config = dict(
    num_hidden_layers=14,
    balance_bias=False,
    router_z_loss=0.001,
    lr_router=0.00198,
    norm_eps=1e-05,
    beta1=0.95,
    max_seq_len=512,
)
Below are experts of layer 2 (counted from 0) of a mixture-of-experts language model. Rows are named router (the router's row for the expert) and show model dimensions 288-383. Each number is 50 + 15 x the weight over its row's rms, rounded and kept within 0 to 99.
After each expert's rows: a language model's description of what the expert responds to. This comes from a sample of Wikipedia text that the model never trained on.

# expert 1
router:65 22 78 61 81 57 68 69 63 30 62 61 72 61 62 67 36 22 68 61 44 64 28 66 70 53 61 33 71 60 63 66 61 67 35 33 41 65 53 49 44 42 45 40 56 32 45 70 57 44 52 47 28 59 67 33 46 42 47 83 43 37 44 56 58 91 42 54 18 37 52 40 66 42 69 57 27 40 57 34 60 29 67 40 41 37 72 40 64 53 32 25 70 63 48 65
Description: Modifiers and content words right after a, an, the or to, such as best, leading, significant, fast-growing; also some periods and "to".

# expert 13
router:65 58 67 49 95 65 54 45 81 37 68 60 77 68 79 63 46 33 67 51 44 77 45 54 66 52 79 42 53 42 50 79 53 68 29 32 50 57 75 35 38 36 48 32 40 32 55 60 32 31 47 56 23 49 65 17 50 31 32 44 30 43 54 39 64 66 43 50 50 43 60 30 68 43 77 53 36 58 60 36 49 39 47 22 45 30 39 55 58 57 56 38 55 51 45 60
Description: Capitalized words opening a sentence or line, such as In, The, After, He, This, On, plus the word "the" mid-sentence.

# expert 0
router:64 36 58 39 44 51 55 44 63 68 73 58 83 40 60 67 34 31 63 65 38 60 39 67 70 66 77 29 44 78 63 55 81 55 29 52 61 50 57 38 61 40 52 52 51 31 56 58 51 66 42 29 32 48 66 34 54 40 16 55 65 64 70 48 60 52 78 45 40 57 58 68 55 43 72 61 29 23 77 32 80 36 43 13 47 17 63 54 63 68 32 33 45 59 58 77
Description: Possessive 's and apostrophes after nouns and names, plus final or inner single letters like s, d, t in names such as Wyss, women's, that's.

# expert 11
router:61 50 66 79 65 52 64 55 57 55 59 63 49 39 61 62 50 46 64 65 56 79 26 61 65 44 51 52 45 72 66 69 61 55 43 46 66 61 76 37 38 32 48 42 51 37 48 59 48 38 39 81 18 47 57 53 58 26 61 62 35 27 45 43 52 42 46 50 34 45 49 49 62 46 67 51 26 58 71 30 43 10 53 34 40 28 67 39 60 67 46 16 85 58 64 70
Description: Opening parentheses, quotation marks, table pipes and commas, especially before glosses or translations, plus Chinese and Japanese character bytes.

# expert 15
router:86 35 61 50 69 62 61 55 64 40 47 73 49 63 50 66 40 38 77 66 23 46 47 58 65 46 49 41 71 54 60 61 40 50 48 22 51 56 58 47 24 36 39 42 57 34 53 60 45 43 55 54 27 56 64 49 57 23 59 62 46 38 48 47 70 74 59 57 33 40 37 37 73 48 71 58 50 42 40 37 51 30 55 18 49 36 76 50 70 35 49 21 58 45 45 85
Description: Number tokens and spelled-out counts in statistics tables, semicolon lists and dates, such as 1, 6, 440, four, two.

# expert 9
router:65 43 82 63 75 61 68 64 65 44 62 58 66 57 52 70 31 21 69 62 42 65 15 68 68 61 57 31 71 37 68 72 59 67 38 35 48 68 59 52 44 33 60 47 57 33 40 62 37 42 65 43 24 57 65 24 45 38 58 60 30 36 50 41 58 86 36 49 30 42 50 37 68 37 67 50 33 39 64 33 54 36 63 37 41 33 71 37 60 53 36 33 73 54 53 66
Description: Word-internal pieces of foreign personal, place and Latin species names, such as -ila, -ena, -ina, -ri, often in genus and species lists.

# expert 8
router:61 53 65 60 78 56 60 78 63 26 72 69 88 48 71 69 38 35 60 71 37 45 05 52 62 66 72 38 62 53 69 56 41 65 46 54 45 62 57 46 72 39 30 39 56 43 59 61 46 58 60 45 30 46 56 50 41 35 61 75 60 48 28 39 48 56 40 52 39 53 56 48 61 52 66 61 53 59 67 31 83 26 59 45 26 31 63 61 64 60 60 58 47 29 54 69
Description: Wiki heading markers == and ===, heading words like Biography, career, History, See also, and the preposition of linking noun phrases.

# expert 2
router:79 51 85 64 80 72 63 62 64 48 76 64 62 74 58 62 29 43 84 50 12 67 58 74 59 49 68 32 41 61 65 59 46 57 30 53 60 75 59 47 37 37 43 33 45 24 47 56 61 51 57 57 24 62 85 43 53 38 52 51 27 44 57 48 51 62 46 43 38 16 41 31 81 49 67 63 19 56 55 32 54 24 40 46 39 36 70 51 72 57 47 53 57 70 33 60
Description: First names or opening pieces of personal and company names in credits, lists and rosters, such as Michael, Paul, Trent, Isaac, Hall.

# expert 6
router:62 46 68 34 45 69 83 76 64 43 77 74 47 45 63 67 29 50 67 53 37 64 39 83 76 44 64 23 58 46 80 70 59 78 40 40 54 63 58 58 55 49 59 32 28 30 89 65 59 57 46 39 45 51 75 49 39 44 44 38 41 29 60 39 67 39 44 55 20 42 46 56 67 35 65 50 58 53 49 34 58 43 41 38 64 39 40 49 72 57 25 41 59 54 34 61
Description: Common nouns naming things, structures or processes after the or a, such as building, system, water, ship, design, assembly, analysis.

# expert 14
router:67 36 68 66 70 61 68 67 63 70 62 59 68 60 60 69 32 34 68 76 37 62 28 61 69 60 63 31 66 56 62 67 59 60 13 49 57 73 52 51 45 36 52 40 22 36 54 63 56 70 66 46 28 63 65 14 47 47 66 58 26 41 40 44 69 81 46 52 28 41 64 43 66 42 72 54 32 34 56 30 56 39 59 47 44 32 64 51 63 47 25 24 71 71 35 63
Description: Single capital letters or first syllables starting names after brackets, quotes or line breaks, such as Mi in Mihiel, Li, Al, plus line breaks and table pipes.

# expert 10
router:69 42 70 65 37 87 56 43 63 45 52 78 46 45 53 62 60 29 65 20 45 61 40 60 54 62 61 40 71 61 62 54 33 60 30 39 76 70 72 59 35 52 41 38 73 34 48 63 33 35 58 55 49 74 57 46 58 36 40 37 47 54 25 31 48 57 67 53 49 22 51 54 78 38 69 58 32 50 99 39 45 16 67 46 58 52 75 80 64 43 56 49 56 47 35 62
Description: Prepositions introducing places, times or partners, mostly in, also on, at, from, with, during, against, as in located in Tarrant County.

# expert 4
router:61 62 67 46 43 48 49 83 64 51 51 85 58 52 63 66 15 62 44 48 61 63 51 71 59 44 53 49 68 50 62 64 75 58 38 58 30 61 55 31 58 18 45 50 65 39 31 42 33 45 61 61 51 56 57 30 60 52 58 41 61 30 45 00 60 65 74 37 60 55 49 33 63 37 77 36 40 36 79 42 54 21 56 44 32 34 45 47 71 53 59 26 46 49 59 85
Description: List dashes, colons and equals signs in infobox-style fields, and field labels like Location, Website, Coordinates, Genus, Position.

# expert 3
router:68 44 58 72 99 58 61 82 61 59 66 50 71 50 54 69 33 36 67 43 52 62 42 62 69 45 57 32 74 30 66 58 60 79 40 55 52 58 54 48 46 41 40 46 49 37 57 54 64 47 68 58 33 67 60 25 52 33 53 79 27 36 44 44 46 86 52 50 31 34 51 10 60 32 67 40 40 55 54 34 32 34 37 34 09 38 60 60 58 40 17 34 75 39 28 65
Description: The word "by" after past participles such as described, directed, written, given, plus scattered name-internal word pieces in credits and tables.

# expert 5
router:69 31 51 47 58 61 51 69 65 50 72 77 60 49 51 64 45 37 62 61 31 59 31 80 65 62 54 36 60 44 69 79 56 78 46 56 37 69 54 48 34 44 60 49 33 33 46 63 32 52 52 51 41 50 56 59 30 40 38 69 29 38 79 46 67 64 56 72 25 59 51 41 55 21 65 49 28 52 67 32 57 36 48 35 19 43 63 39 51 54 42 40 56 54 48 65
Description: Country, nationality and region words such as United States, American, British, German, England, often in military or sports text.

# expert 12
router:67 26 79 62 69 59 66 72 68 40 64 64 70 55 54 67 38 19 69 66 40 66 17 65 73 53 61 37 58 57 64 68 72 58 28 33 48 66 61 39 50 36 57 43 39 33 45 67 38 53 56 53 24 55 63 19 44 37 43 59 32 39 40 45 53 98 33 59 21 40 63 34 70 42 69 62 30 53 67 31 57 30 55 39 36 33 67 60 63 60 26 26 71 63 38 69
Description: Inner fragments of foreign or rare words like Naypyidaw, Dvořák, Papyrus, plus month names, years and coordinate digits in dates and tables.

# expert 7
router:70 55 68 61 38 78 62 56 99 35 56 47 50 48 63 67 44 34 62 43 20 65 42 64 70 60 68 34 78 47 68 60 49 43 51 67 41 79 58 33 51 40 30 24 40 30 48 62 56 38 42 90 58 73 62 43 44 17 26 39 62 17 42 54 63 66 63 62 54 23 47 58 70 49 65 69 42 52 58 32 38 21 49 49 57 30 53 37 62 58 39 55 76 51 52 54
Description: Auxiliaries, copulas and connectives after a subject or comma, such as was, is, and, which, who, as in "It is known from".